{
  "n_experts": 16,
  "experts_per_token": 2,
  "num_attention_heads": 4,
  "rope_theta": 10000.0,
  "init": "normal",
  "decay_fraction": 0.869,
  "decay_shape": "linear",
  "max_seq_len": 512,
  "dataset": "wikipedia_en"
}
Below are experts of layer 3 (counted from 0) of a mixture-of-experts language model. Rows are named router (the router's row for the expert), gate (a neuron's input weights, with its number), up (a neuron's input weights, with its number), down (a neuron's output weights, with its number) and show model dimensions 320-383. Each number is 128 + 24 x the weight over its row's rms, rounded and kept within 0 to 255.
Before each expert's rows: "mostly gets" lists some tokens that are sent to it at least half of the time. This comes from a sample of Wikipedia text that the model never trained on.

# expert 8
mostly gets: " Creek", " School", "',", " Avenue", " Island", " sq"
router [131 125 161 108 130 165 120  88 147 144 121 124 168  91 132 115 123 104 132 157 177 103 141 100 150 130  95 148 115 106 137 121 126 128 103 165 137  91 107 154 125 139 136 124 126 132 123 154 144 115  97 162 123 147 138 141 153 131 132 147 112 143  81 124]
gate0 [124 129 175 129 102 141  74 155 180 169 128 152 111 132 152 155 105  92 184 123 136 101 143 126 103 123 118 186 153 129 144 105 115  62  89 132 118 149 117 132 139 146 155 198 126 146  95 113 151 136 129 106 128 133 150 159  86 103 173 126 107 143 118 156]
up0 [116 102 159 132 115 131  93 159 129 136 168 136 130 175 147 135 113  90 162 122 111 111  89 156 129 115 130 162 179 117 152 141 116  86 135 137  90 154 124 140 129 137 118 173 116 171  91  90 126 147 150  92 147 115 103 146 109 104 142 119  76 148 156 175]
down0 [ 74 134  96 145 116 117 139 144 105  98 152 129 151  97 145 110 138 143 146 116 136 136 110 140 120 183 133  94 118 137 130  99 129 134 124 130 140 107 160 100 113 152 113 102 162 129 108  80 149 139  98 142  89 120 134 110 154 138 104 153  78 141 139 135]
gate1 [149 116 121 137 140 112 145  95 138 142 131 182 101  90 151 126 156  82 106 126  93  97 124 157 147 123 133 174 155 116 141 119 134 132 127 163 105 131 128 120 122  79 117 125 141 143 118  76  73 156 106 116 152 160  97 161 158 125 159 125 105 154 113 102]
up1 [110 104 116 124 140 151 116 136 138 154 144  76 111 144 119 121 137 157 159 117 135  90  93  70 137 144 135 137 112 163 116 138 179 130 133 103 168 108  99 132 144 102 126 174 118 120 105 156 154 112 113 121 124  96 161 131 123 130 146 138  71 144 138 146]
down1 [115 143 146  82 158 143 112 153 168 143 133 123 129 170 147 134 105 206 108  77 154 158 156 117 115 151 125 167 137 157 121 104  68 115 134 134 151  99 157 180 111 116 135 153 115 103 133 117 147  88 134 156 123 140 105 102 104 145 158 144 148 121 157 139]
gate2 [103 111 132 117 152 141 152 101 110 147 130 134 150 153 130 126 114 117 164 149 128 115 131  92 136 117 118 139 187 128 134  90 153  93 100 145 142 130  81 153  97 141 126 109 113 150 161 131 147 144 116 126 164 147 118 144 148 113 146 117 112 146 130 139]
up2 [111 137 129 138  93 128 136 117 169 121 118 108 151  91 151 129 123 111  61 138 193 118 150 119 125 176 107 143 134 158 123 142 122 125 147 116  81 121 152 140 111 112 134 117 133 141 116 136 132 122 152 190 109 152 146 153  96 138  96 134 132 157 103  97]
down2 [145 143 163 122 128  69 167 102 158 143 168 147 156 127 122 141 122 138 100 123 165 136 156 150 101 115 144 153 159 141  86 113 103 106  69 115 119 137 108 147  91 164 173 116 139 132 102 109 100 129 149 196 122 174 109 117  87 151 109 130 120 117  95 148]
gate3 [114 117 153 124 130 128 143 128 133  70 120 117 121  96 115  68 123 118 101 143 118 154 132  84 148 162 179 114 131 153  96 122 158 147 153 131 118 143 135 114 148 138 153 124 138  95 135 141 119 105 154 145 143 149 121 128  86  95 143 118 137 125 120 160]
up3 [157 113  92 118 121 152 136 130 107 147 157 172 108  82 124 126  91 133 131 118 129 145 115  93 122 139 145 118 146 157 104 146 164  92 134  85 123 132 112 132 168 133 124 126 131 124  89 157 124 147 126 142 151 120 112  98 184 135 107 128  86 123 105 121]
down3 [115 128 108 105 150  84 128 118 136 125 115 132 129 146 120 132 140 129 137 116 106  85 125 146  99 126 146 196 160 114 108 127  86 143 134 123 156 116 136 154 115 151 118 130 125 165 160  90 146 149 122 110 120 150 148 150  95 161 117 116 101 119 104 122]
gate4 [135  99 139 140 109 128 143  79 131 116  99 130  84 132 129 136 159 120 187 112 131 118 116 145 137 107 138 175 116 122 141 168 179  88 114 147 140 174 121  89 118 115 115 150 158  81 138 146 155 140 149 122 106 165 130 118 129 116 146  96 133 174 125 129]
up4 [153 163 145  92 132 194 125 170 134 110 120 124 111 108 164 104 113 120 117 113 142 135 159 112 123 141 128 153 139  73 111  93 126 137 160  95 128 140 172 102  91 124 153 126 115 175 148  96 140 172 134 136 131 131 158  97 111 151 150 123 112 151 114 108]
down4 [103 119 101 119 178 121 128  81 145 129 123 120  96 112 143 126 136 106 141 152 115 152 142 160 155  90 142 106  97 164  97 153 161 148 133 150 136 145 123 110  83  91 114 142 107 115 100 149 108 167 160  98  99 149 151 102 160  87 111 123 110 107 109 148]
gate5 [156 123 147 140  95 160 123 117 111 135 113 126 109 140 114 116 113 141 138 117 119 138 154  93 142 143 118 162 139 149 157 159 102 106 171 115  95  92  86 106 117  78 147 134 186 150  88 133 116 115 100 131 143 151 128 115 130 136 163 135 157 106 130 134]
up5 [196  86  96 161 115 123 124 131 121 129 142 166  83 140  90 116 140 116 140 114 114 131 129 117 140 181 177 120 136 129 144 151 123 142 185 168  93  96 131 130 154 119 163 123 135 157  70 182 132  97 111 146 114  98 120  98 150 123 133 127 111 124 132  83]
down5 [112 113 138 101 124 139  88  95 157 137 115 154 150 133 103 163 131 121 142 100 132 135 118 182 141 128 121 119 135 106 112 119 160 127  83 136  98 142  95 126 120 135  62 121 110 127 126 157 155 138 154 139  90 137  62 153 144 104 118 164 137 163 147 118]
gate6 [161 116 113  74 127 114 155 137 109 154 121 109 183 136 113 148 139 159 144 152 128  79 140 155 134 129 141 132 120 156 147 123 146 145 148  99 122  88 136 122 128 133 163 124 120 172 145 143 166 148 124 132 110 115 159 140 143 136  97 149 148 138 142 140]
up6 [127 110 118 112 144 134 166 134 131 108 142 145 126 131 102  90 156 161 180 120 106 107 117 174 156 107 137 125 135 142 119 112 155  91 138 115 149 111 178 116 123 129 129 198  98 134 189 135 152  89 138 139  97 132 150 129 123 141 100 123 124 134 131 120]
down6 [204 125 181 179 139 116 136  87 178 123 140 122 140 110 119  94 118 167 167 119 133 192 145 134  80  60 168 198 165  85 100 113 165 126 136 104 167 148 110 135 174 124 141 126 105  96 142 140 116  92 119  96 160 145 122  95 123 100 146 119  97 125 114  67]
gate7 [136  89 145 137 143 115 133 127 129 120 147 120 122 136 143 102 101 116 123 104 167 111  86 155 140 140 160 140 109 138  78 170 168 140 130 160 120 153 123 121 132 129 152 154 143  94 101 103 130 122 136 130 150 140 139 138 126 131 110 132 106 112  77 114]
up7 [115  84 131 134 116 162  82  77 156 126 114 149  94 136 124 109 130 117 136  87 184  89 138 188 132 119 136 146 121 146 112 147 134 148 137 129 122 128 132 112 157 108 114 117  98  81 152 117 123 121 113 150 133 125 150 121 123 141  96 108 155 105 125 114]
down7 [145 109 130  91 130 109 161 138 111 128 120 134 144 145 129 153 100 164 108 162  88 113 119 116 104 164 135 110 166 118 120 125 101 119 115 169 151  89 143 119 121 120 149 139 151 178 119 103 146 104 155 121 152 117 131 185 146 145 159 151 148 122 123 165]
gate8 [110 149 168 128 138 101 103 132  94 144 146 129 141 133 141 127 103 132 152 146 133 153 131 159 152 116 169 133 140 143 182 123 128 162 132 149 189 118 119 182 136  98 134 136  82 147 115 142 109 149  90 113 104 125 117 123 131 152 127 122 119 140 149 120]
up8 [ 90 147 151 143 150 107 135 148 118 147 137 124 120 122 123 108 126 121 145 114 146 141 122  99 118 151 122  66 136  70 146 110  93 107 124 156 121 135 131 141 121 181 109 105 107 104  99 128 166 135  79 134 152 114 149 107 125 135 148 121 211 157 130 139]
down8 [142 116 144 122 132 106 141 155  99 126 129 110 155 142 142 141 130 119 181 138 103 139 117 109 130 133 128 113  86 166 138 105 156 125 131 163 173 132 151 108 136 113 126 121  89 111 126 141 138 186 131 145 148 137 167 102  96 137 156 128 137 133 107 142]
gate9 [112  92 126 139  71 101  97 107 145 146 116 130 126  94 132 111  83 112 119 166 119 145 133 111 103 148 109 158 114 121 163 124 132 154 121 123 166 123 135 127  96 156 136  91 115 139 126 159 153 121 131 143 126 121 163 157 151 104 119 132 125 127 136 159]
up9 [ 83  82 110 128 118 127 114 123 126 139 125 118 165 148 144 105 134 117 140 123 113 141 152 100 118 110 125 162 133 134 171 128 151 144 119 125 134 154 104  99 115 158 123 117 113 146 124 114 128 117 133 121 141 151 146 140 154  92 161 150 164 115 165 169]
down9 [133 102 128 137 119 130 150 114 160 139 153 105 121 134 136 140  72 129 168 145 143 104 111 150 137 124 109  86 141 143 139 129 173 152 123 136  97 121 124 158 122 126  95 145 116 107 150  75 112 139 146 155 133 116 146 130 117  96 132 119 117 154 134 116]
gate10 [201 146 135 102 166  88  90  96 128 129 120 115 129 118 128 130 107 132 135 123  87 137 111 113 126 139 117 105 101 107 147  88 137 138 133 145 113  89 111 151 106  92 110 129 132 139 122 143 112 152 177 108 104 146 137 120 129 149 118 140 126  97  88 187]
up10 [ 92 155  98 166 138 160 159  87 123 104 133 153 125 120 137 142 133 148 120 121 119 114  85  84 152 105 196 109 127 103 133 170 139 150 127 159 133 134 134 123  88 168 141 171 113 138 106  92  87 107  90 167 147 120 167 135 121 102 138 146 117 158 110 135]
down10 [157 124 155 114 130 126 128 157 120  98 138 106 132 102 103 132 140 158 138 118  87 173 135 120 147 125 147  98 172 144 138 137 187 150 133  99 117 100 122  72 143  70 132  62 105 175 132 125 105 145 119 158 104 151 155  78 123 130 113 128 137 113  93 136]

# expert 13
mostly gets: " but", " Animalia", " |\n\n", " (", " Clade", ";\n\n"
router [125 129 156 116 110 147 114  92 169 158 124 112 147 108 156 125  87 153 124 148 146 123 130  91 139 149 117 141 163 129 133 109 121 130 124 139 145 124 102 171  89 155 151  94 155 137 131 179 166 125 118 151 105 134 131 136 155 146 147  98 142 149  95 137]
gate0 [134 117 132 121 111 115 111 122 204 155 131 147 117 121 184 172 105 102 182 140 154  79  92 115 123 140 132 168 112 134 149 112 107  96 143 142 115 153 111 135 153 128 131 219 114 120 106 114 178 130 116 123 101 124 139 138 130 127 130 162 113 116 149 142]
up0 [117 115 149 151  85 124 105 115 142 114 134 109 140 149 154 163 144  95 157 132 147  85 114 116 130 125 132 152 130 130 142 132 100 111 137 145 126 177 102 139 130 146 130 159 118 147 143  98 111 139 129 133 139  78  78 132 100 124 131 128 102 113 168 134]
down0 [142 140 100 107 134 133 147 119  95 116 140 123 156  53 134 133 140 142 112 129 161 144 116 152 117 148  78 112 113 123  86 138  96 114 115 130 124 124 148 100 101  96  91 135 147 113 122  99  79 165 117 104 145  91 131  95 151 135 128 136  91 144 140 145]
gate1 [188  79 142 157 119 107 117 103 133 166 143 182 107 111 151 107 140 101 156 125  89 108  93 139 147  87 109 132 146 122 126 153 151  95 130 141  88 161 131 138 112  99  88 150 122 137 135 120 104 185  88 129 136 141 146 163 173 120 142 104 125 135 157 146]
up1 [ 84 156 135 122 148 141 127 116 134 166 143  89 107 131  92 142 143 141 120 128 151  96 100 113 142 133 144 126 119 133  99 134 183 130 162 126 148 113 132 153 160 113 109 119 133 103 107 132 137 108 107 141 138 114  99 126 140 119 102 118  88 133 130 167]
down1 [148 126 120 113  98 110 143 139 160 162 142  89 158 131 124 161 150 135  90 118 115 156 137 144 134 173 141 114 142 158 117 105 137 127 152 125 166  99 164 171 120 106 135 151 135 120  98 133 106  95 133 128 105 138 101 122 110 215  98 137 149 128 132  99]
gate2 [125 163 138 124 157 125 174 113 144 160 113 126 129 151 125 126 126 125 164 140 115 116 105 118 119 144 141 164 144 136 160 129 140 119 100 151 168 123  76 122 105  95 141 119 148 135 109 155 138 158 152 125 136 150 102 123 121 120 145 127 114 102 113 146]
up2 [ 93 136 131 123 119 119  90 116 161 147 122  75 139  81 142 118 113 109  89 122 190  78 142 108 140 136 128 105 119 128 111 135 133 130 128 134 122  88 164 167  95 119 151 126 109 126 135 133 103 137 160 134  99 141 128 138 109 125  87 119 139 170 111 145]
down2 [145 135 126 153 104  99 146  98 111  94 125 109 149 147 147 135 126 150 124 111 163 134 162 151  96 120 153 129 129 130 124 172 115 115  98 125 116 136 127 114 149 120 136 134 127 117 117 113 148 100 130 163 109 135 124 112 149 150 155 118 142  83 107 103]
gate3 [110 102 144 123 108  94 134 107 148 100 133 110 152  98 122 105 157 123 107 119 111 140 132  85 153 161 159 106 152 114 145 124 166 137 117 144 151 114 155 148 147 100 116 110 111  95 107 165 119 135 138 163 132 111  97 120  76  95 146 124 133 121 121 160]
up3 [163  83  87 143 104 131 127 118 109 139 125 166 122 107 117 121 110 142 114 138 103 150 110 154 107 157 178  73 136 136 138 147 159 101 133  59 119 104 113 153 137 136 103  58 113 141 103 163 106 145 111 126 133 120 117  91 155 146 111 116  98 149 105 116]
down3 [121 143  87 151 156  97 138 126 125 123 103 113 117 145 139 125 136 155 126 132 127 106 110 144 116 121 156 169 178 102 145 126 110 135 129 111 165 143 126 143 115 145 101 135 132 133 165 117 134 115  98 144  93 147 129 143 146 177 117 115  80 123 111 134]
gate4 [164 108 131 132 129 135 147 101 117 151 116 127 111 123 144 111 178 112 156 111 150 131  95 140 153 104 136 136 136 105 124 137 184  89 130 141 110 195 140  96  88 129 118 129 101 105 104 108 147 210 138 112 112 117 119 104 146 116 161 129 120 163 143 122]
up4 [121 122 132  92 107 194 132 133 156 125 100 169 107  99 134  99 139  84 131  94 129 135 155 105 127 132  99 117 138 103  96 109 146 127 162 122 108 131 149 135  99 114 110 137 140 147 142  94 126 139  95 136 132 130 144 129 127 135 132 145 116 167  77 153]
down4 [150 109 151 128 138 109 158 121 145 137 143 120  90 135 130 122 134 121 155 129 121 143 125 109 128 126 116 128 121 141 119 130 139 142 124 150 141 163 158  81 115 115 136 128 109  97  98 141 135 122 124  94 138 122 143 139 147 130 133 105 126 150 147 141]
gate5 [149 145 155 144 127 146 129 115 103 136 161 120 142 119 103 136 128 154 137 124 121 120 173  85 146 136 120 163 161 154 170 147  81 120 166 127  95  90  90 114 132 139 154 151 129 120  91 134 121 127 120 115 158 158 113 157 148 139 169 148 143 103 125 138]
up5 [169  86 100 115 131 143 119 135 110 112 152 156 138 118 103 151 143 130 167 105 108 150 120  75 143 162 165 130 126 127 176 138 112 136 156 154 101 116 112 127 178 164 149  93 129 125 109 148 124 128 126 163 168 121 117 105 117 135 146 141 133 126 136  98]
down5 [133 134 147 117 116 135 130 141 110 118 108 163 146 151 131 144 161 116 103  88 111 116 147 169 172 117 167 124 127 113 100 112  97 146  88 139 109 148  90  96 105 116  94 120 101 153 152 136 146 162 126 125 100  94 132 131 129  74 119 182 131 165 138 132]
gate6 [155 119 126  68 110 130 156 118 117 181 125  93 172 136 137 133 140 123 132 137 129  78 143 177 138 156 142  97 124 153 142 107 124 122 125 108 126 123 153 142 116 129 133 148 150 173 141 161 132 136 115 163  88 109 129 164 146  98 124 136 136 133 148 148]
up6 [156  81 136 138 171 150 153 128 129 169 152 148 159 129 143  87 161 130 160 134 124 120 114 182 157 120 157 109 139 145 135 133 183 107 139 127 141 125 170 161 123 114 119 156 132 158 153 162 122  81 104 153 102 120 122 106 105 107 144 122 129 102 115 134]
down6 [188 101 165 148 133 144 138 129 151 114 107 145 135 130 131 132 113 127 122 129 133 179 151 124 107 131 133 155 110  89  89 106 150 161 134 101 144 158 108 104 149 130 141 102 116 121  97 143 116  81 160 154 129 161 142 110 157 130 132 142  97 102 117 111]
gate7 [146 128 131 164 144  95 139 109 160 131 139 160 105 188 146  76 121  93 128 104 133 106  93 141 121  96 146 127  98 131  87 164 172 179 126 117 139 170 106 154 113 153 121 159  88 113 120 114 125 150 102 139 147 110 147 151 139 115 118 116 118 117  82 102]
up7 [108  94 113 139 159 162 102  95 120 114 144 154 133 109 136 107 145  86 148  98 194 104 144 161 132 146 112 168  81 117 132 121 120 179 121 101 139 108 166 126 137  75 111  98 106 106 152 139 104 145 120 158 127 125 130  87  97 146 113  87 129 107 133 109]
down7 [132 122 117  66 144 112 123 163 110 153 146 145 136 142 127 177 133 137 120 126 101 130 113 154 129 142 180 100 158 129 144 133 134 120 150 150  94 147 171 136 130 141  99 117 128 178 111 142 123  95 151 121 159  98 130 157  96 123 132 139 153 120  99 201]
gate8 [105 147 135 143 149 120 125 140  92 107 133 136 118 123  95 134 127  97 209 144 137 130 133 129 138  85 138 129 154 139 150 104  99 149 137 135 196 123 121 170 128 107 162 150 138 139 133 167 130 153 111  95 126 164 145 134 152 138  98  90 102 162 139 133]
up8 [132 143 136 132 121  84 155 131 129 147 129 128  78 144 115 100 155 140 197 124 136 141 120  80 147 118 110  85 112  58 141  92  72 127 120 151  94 162 122 143 144 156 110 107  97 119  96  85 119 111  75 135 147 151 154 129 129 169 132 112 194 155 151 135]
down8 [112 146 110 135 125 123 131 116  97  97 133 119 134  97 161 142 122 115 177 134 140 166 171 116 141 175 142 172 122 151 135 114  96 168 111 127 103 130 137 149 130 134 107 130 147 124 115 130 132 160 111 154 124 168 161 147 145 127  96 124 113 153 127 131]
gate9 [106 153 122 100  72 111  86  89 119 142 122 119 140 102 148 129 114 131 125 182  97 107 120 109 125 153 107 140 115 139 141 142 159 127 134 139 157 120  94 127 112 163  94  92 136  98 114 154 127 119  97 141 122 155 139 138 141 114 143 117 147 107 166 126]
up9 [106 129 116 142 120 149 117 110 134 147 123  94 146 162 128 109 137 120 108  91 125 122 124  98 104 134 122 133 142 122 149 140 144 131 102 166 111 156  81 102 165 145 108 116 137  87  63 123  99 176 120 108 158 142 144 156 137 111 143 184 140 119 120 122]
down9 [137  89 114 171  74  88 133 133 110 122  69 136 110  88 103 127  90  89 154  97 131 132 146 145 107 127 109  99 136  86 185 117 106 153 115 147 113 133 129 114 135 153 110 152 111  91 118 100 139 125 153 126 101  97 136 153 128 111 124 153 123 116 168 149]
gate10 [198 141 140 144 160 117 109 120 118 137 113 102 128  96 150 148  95 148 131 110 116 134 126 128 132 132 125 121 110  93 155 101 152 108 146 126 103 101 122 131 133 100 127 134 133 121 159 105 159 126 163 146  96 143 155 130 134 130 132 134 155  87  99 158]
up10 [116 109 104 151 127 144 139 103 162  92 140 200 113 145 132  75 138 156 138 187 109  97 104 101 137 125 124 126 106 128 106 133 142 148 117 166 146 128 105 122 103 154 143 158 128 159  70 113  98 121 101 128 152 137 153 107 112  94 114 120 103 201 101 145]
down10 [142 129 164 122 126 136 158 133 101 149 135  95  93 123 142 131 128 115 151  97  93 160 120 155 165 124 137 140 153 132 149 117 160 124 159  84 141 115 130  73 146 110 132  85 112 110 111 140 112 144 155 161 108 171  92  86 135 107 142  92 112 125  85 120]

# expert 9
mostly gets: " New", "===", " British", "====", " French", " Royal"
router [117 126 149  87 137 144  89  99 160 159 105 123 133 138 178 152  96 141 128 137 152 118 109  97 136 115 133 134 129 135 131 126 112 117 122  91 152 109 121 164 100 140 146 107 137 146 114 137 130 101 107 155 107 177 104 132 143 148 106 123 127 129 113 131]
gate0 [ 95 111 143 117  99 129 114 122 195 180 130 139 129 121 146 145 100 106 165 147 163 136 129 122 100 147 119 177 129 152 151  94  89  99 133 142 113 146  97 156 131 131 116 160 109 144 137 102 171 103  95 114  96 135 116 102 143 129 146 122 109 138 120 132]
up0 [114  98 132 163 107 125  98 154 154 136 137 158 149 144 148 143 133  73 174 129 160 124  78 144 138 126 130 133 141 171 143 124 154  93 152 145  88 147 114 158 137 138 107 155 111 156 112 112 155 142 121  96 129  97  80 132 134 103 123 131  87 124 171  96]
down0 [ 96 110 115  91 116 118 161 127 109 123 133 112 128  96 136 126 131 105 128 163 157 142 135 150 162 131  78 153 111 142 102 147 141 115 105 129 127 147 134  78 119  80 127 159 152 108 173  94 104 173 122 111 135 100 107 126 139  99 131 164 123 165 157 152]
gate1 [158 117 149 142 125 126 148 149 176 106 143 147  93 134 122 132 135 113 134 134  98 122 145 153 138 125 130  92 111 129 111 169 143 102 145 130 127 188 147 135 139  81  85 126 140 142 150  84  93 137 112  86 132 141 150 160 168 136 145 101 100 123 131 135]
up1 [125 131  71 114 152 164 135 146 104 159 105  87 105  92 163 137 121 151 136 107 183 113 112  89 148 147 154  99  96 150 119 118 172 149 136 114 141  84 130 100 172 123 111 127 146 108 122 161 161 124 124 130 124 110 163  99 116 120 145 148  96 122 154 115]
down1 [117 118 176 133 127 177 145 167 153 121 129 101 105 157 105 154 121 161 130  88 177 114 182 110 110 168 184 133 148 147 115 106 109 115 144 148 129 132 152 188 112 124 140 164 116 101 109 169 107 151 136 158 115 131 112 109 139 160 124  84 159 147 127 109]
gate2 [113 110 119 127 127 135 141 107 106 141 121 158 128 134  89 185 125 121 122 125 116 108 118  94 109 116 110 147 160 102 140 100 127 132 101 168 165 116  40 104 101 146 132  97 104 164 138 127 132 151 115 142 112 149 103 114 137 137 149 112 120 136 149 142]
up2 [117 140 139 122 131 128 111 101 158 143 122  72 161 103 155 113 143 116  75 124 174  92 145 132 124 173  95  84 109 147 121 143 140 136 161 126 112 111 168 130 135 126 152 136 155 109 145 106 146 141 173 161 150 134 169 143 124 112  93 141 189 120 108 117]
down2 [142 143 160 128 132  54  95 133 173 106 117 101 144 157 146 128 128 133  85 134 118  98 140 141 125 107 149 157 154 129 159 127 105 143 121 127 107 126 143 127 106 113 136 126 138  87 112 114 116 126 119 157 117 116 123 112 112 180 164 146 131 121 108 108]
gate3 [132  92 123 125 136 102 111 125 166  97  98 112 128 117 145  89 138 114 143 103 113 156 140 105 162 141 160 112 141 145 117 134 149 159 115 137 135 121 177 141 145 101 112 135 159 164 114 123 109 114 127 133 113 139 115 152 103 111 181 153  98 139 159 161]
up3 [129  84 104 151 140 172 124 141 129 151 170 171 117 109 158 150 101 138 125 103 105 142 102 146 104 144 182 135 140 147 171 127 168  94 139  99 158 110 115 145 163 138 114 134 159 165 107 159 124 132 133 144 124 136 141  78 183 170 124 129 121 125 139 108]
down3 [132 145 125 153 107 115 153 125 131 120 129 121 145 102 148 109 115 127 150 119 117  96 115 129  87 146 117 181 148 108 128  99 110 126 123 106 137 118 108 157  91 121 113  91 157 135 140  85 136 116 120 130 113 133 135 171 179 140 106 117 116 126 110 121]
gate4 [145 119 150 134 146 157 171 107 148 138 120 147  98 127 153 134 164 144 161  89 133 145 128 159 140 114 117 119 125 132 118 130 150  87 150 121 113 188 144 155 116 129  95 157 111 105 114 145 156 155 129 124 120 172 158 124 138 105 118 125 110 139 136 111]
up4 [105 122 126  91 144 177 165 136 178 154  89 184 120 119 173 100 136 140 160 123 151 139 166  80 127  81 126 163 138 113 108 106 152 148 147 131  80 143 135 115  99 150 130 146 148 152 162 107 132 129  91  96 156 133 146 116 155 158 146  90 124 158 130 113]
down4 [ 88  87 119 131 128 123 130 103 159 147 110 126  71 147 144 151 121 130 168 135 148 160 160 164 137 122 152  86 134 112  94 175 165 106 104 160 178 145 126  91 154 156 138 177 119 155 120 182 117 155 151 126 131 168 142 123 137 130 115 146 143  92 156 112]
gate5 [169 132 168 149 115 166  90  84 149 157 136 115 128 119 105 116 102 148 154 132 105 132 147  67 130 129  84 145 142 154 164 130  87 112 151 126  82  99  85 131  99 101 138 131 160 157  86 115 119 135 141 148 125 129 138 119 146 129 113 124 152 116 136 167]
up5 [209  88 113 146 151 157 105  96 130 110 155 154 122  93  91 127 130 127 132 120  84 148 116  84 145 175 135 107 129 124 180 165 101 113 180 141 106 112 106 130 134 124 141 105 130 112  95 146 116 112 127 144 107 129 128 108 139 125 102 123 111 129 135 106]
down5 [106  95 101 121 106  94 119 114 133 128 123 150 147 137 124 120 104  88 112 110 148 120 118 153 156 112 121 128 125 137  75 140 108 124  89 100 131 155 102 110 112 132 137 153 122 120 146 131 127 147 162 151  92 109 146 110 138 101  66 149 183 174 184 112]
gate6 [152 155 122  63 138 121 163 146 122 135 107 120 147 142 112 163 172 108 144 153 145  89 126 168 122 152 150 117 100 136 143  82 105 110 129 127 113 109 163 162 109 123 167 101 115 150 139 157  96 163 138 138  86 120 119 158 155 110 119 118 133 138 116 142]
up6 [154 160  81 115 151 116 155 133 136 126 145 147 120 146 132 109 175 118 180 138 135 117 104 174 126 108 146 110 117 138 138 126 145 137 147 111 120 123 190 171 130 108 126 149 105 130 150 126 118 116 121 129 116 115  98 131 121 105 111 118 120 115 115 135]
down6 [171 109 155 170 118 123 112 127 144  96 141 148 131  89 121 141 122 150 110 117 142 182 134 135  86 114 163 174 131 125  80 135 162 103 137 117 130 177 119 104 131 126 114 149 164  84 136 118 115 111 117 112 115 118 141 105 165  99 154 143 111 127 133 112]
gate7 [147 146  95 141 111  81 151 133  99 134 152 160 117 175 146  92 120  92 104 106 176 104  80 154  87 121 136 135 117 123 114 160 156 157 136 136 136 157 118 130 148 127 176 154 102 137 100 124 134 116 135 133 111 103 161 163 145 117  99 114 124 117  65  93]
up7 [101 101  84 135 150 133  93  80 129 127 127 137 112 140 143  74 125  82 104  89 146 103 105 148 161 102 121 189 102 152 156 119 155 165 119 111 138 118 119 148 143  92 123 116 134  92 143 130 147 128 132 142 104 120  99 125 120 118 100 124 129 135 131  95]
down7 [151 125 130  95 121  94 147 150 153 114 134 134 106 161  99 144 130 128 123 150  92 140 122 109 135 125 154  92 158 157 145 163 138 116 133 155 121  99 133 150 126 126 147 126 150 175 131 130 140 119 108 131 155  90 141 139 160 124 136 121 137 146 112 170]
gate8 [117 151 171 180 133 108 115  97 108 143 165 124 131 151 125 140 142 127 163 152 100 148  99 125 139 123 142 120 144 112 115 120 133 132 111 131 192 136 113 158 114 128 168 113 139 118 129 150 101 153  91  87 129 144 131 120 122 176 102 119 109 147 150 126]
up8 [ 60 152 158 132 118 110 129 148 132 156 125 129  76 119  92 114  94 115 159 155 138 156 164  98 122 128 106 143 122  95 129  82  68 160  88 133 107 118 102 123 143 160 120  89 103 129 119  97 144  89 116 156 169 147 152 131 123 133 126 146 179 151 134 140]
down8 [133 149 106 125 112 125 149 131 128  86 122 113 146  93 125 149 143  76 172 141 122 139 133  96 119 167  96 152 109 204 139  91 132 143  90 151 136 146 156 118 120 125  99  95  97 116 109 147 123 135 116 129 120 110 166 115 148 114  91 185 152 126 114 136]
gate9 [123 150 105  83  87 111 114 133 132 167 139 106 146 122 124 146 107 117 125 170 116 124 129 128  84 136  86 135 143 135 126 116 161 145 139 152 152 131 115 114 102 160 113 102 106 115 108 117 143 120 154 129 127 170 131 136 146 101 145 127 150 121 125 124]
up9 [ 95 125 115 107 128 124 100 107 109 148 142  99 153 182 137 105  98 122 116 127 115 136 133 103  89 124 117 129 130 115 138 135 143 142 117 181 122 134 106  96 141 146  83 145 116 113  88 108 120 138 168 117 126 160 146 170 123 108 153 149 160 147 128 145]
down9 [139 102 120 139 107 135 132 107 149 141 128  87  82 101 116 127  65 141 158 130  98 116 142 168 150 114 112  76 131 116 144 107 137 154 139 160  81 136 122 145 110 101 129 131 118 118 105  84 159 130 166 141 120 107 155 129 130 126 149 150 159 165 135 137]
gate10 [176 145 153 100 170  83 121 129 126 118 127 106 107 118 139 135 134 133 135 112  87 124 137 129 106 106 125 141  97 129 126 117 125 119 155 104 119 105 139 153 105  83  93 117 111  87 160 110 173 130 173 106 104 132 139 128 126 150 129 151 182  87 116 176]
up10 [106 111 123 153 149 185 111  72 152  85 136 149 124 136 138 127 108 147 106 127 135 146 100 102 139 109 135 100 119  96 105 128 122 139 137 197 154  98 122 132  95 181 131 153 123 152 105 112  74 101 101 132 127 130 157 103 113 104 110 104  99 168 106 147]
down10 [150 156 131 103 123 105 188 121 112 135 169  61 101 112  99 132 113 120 120  90 104 137 126 114 153 140  92 106 143 121 149 118 151 163 113  94 137 139 124  69 147  85 123  84 125 161 178 143 130 159 152 147  96 125  95  80 129 141  98 122 123 126 118 113]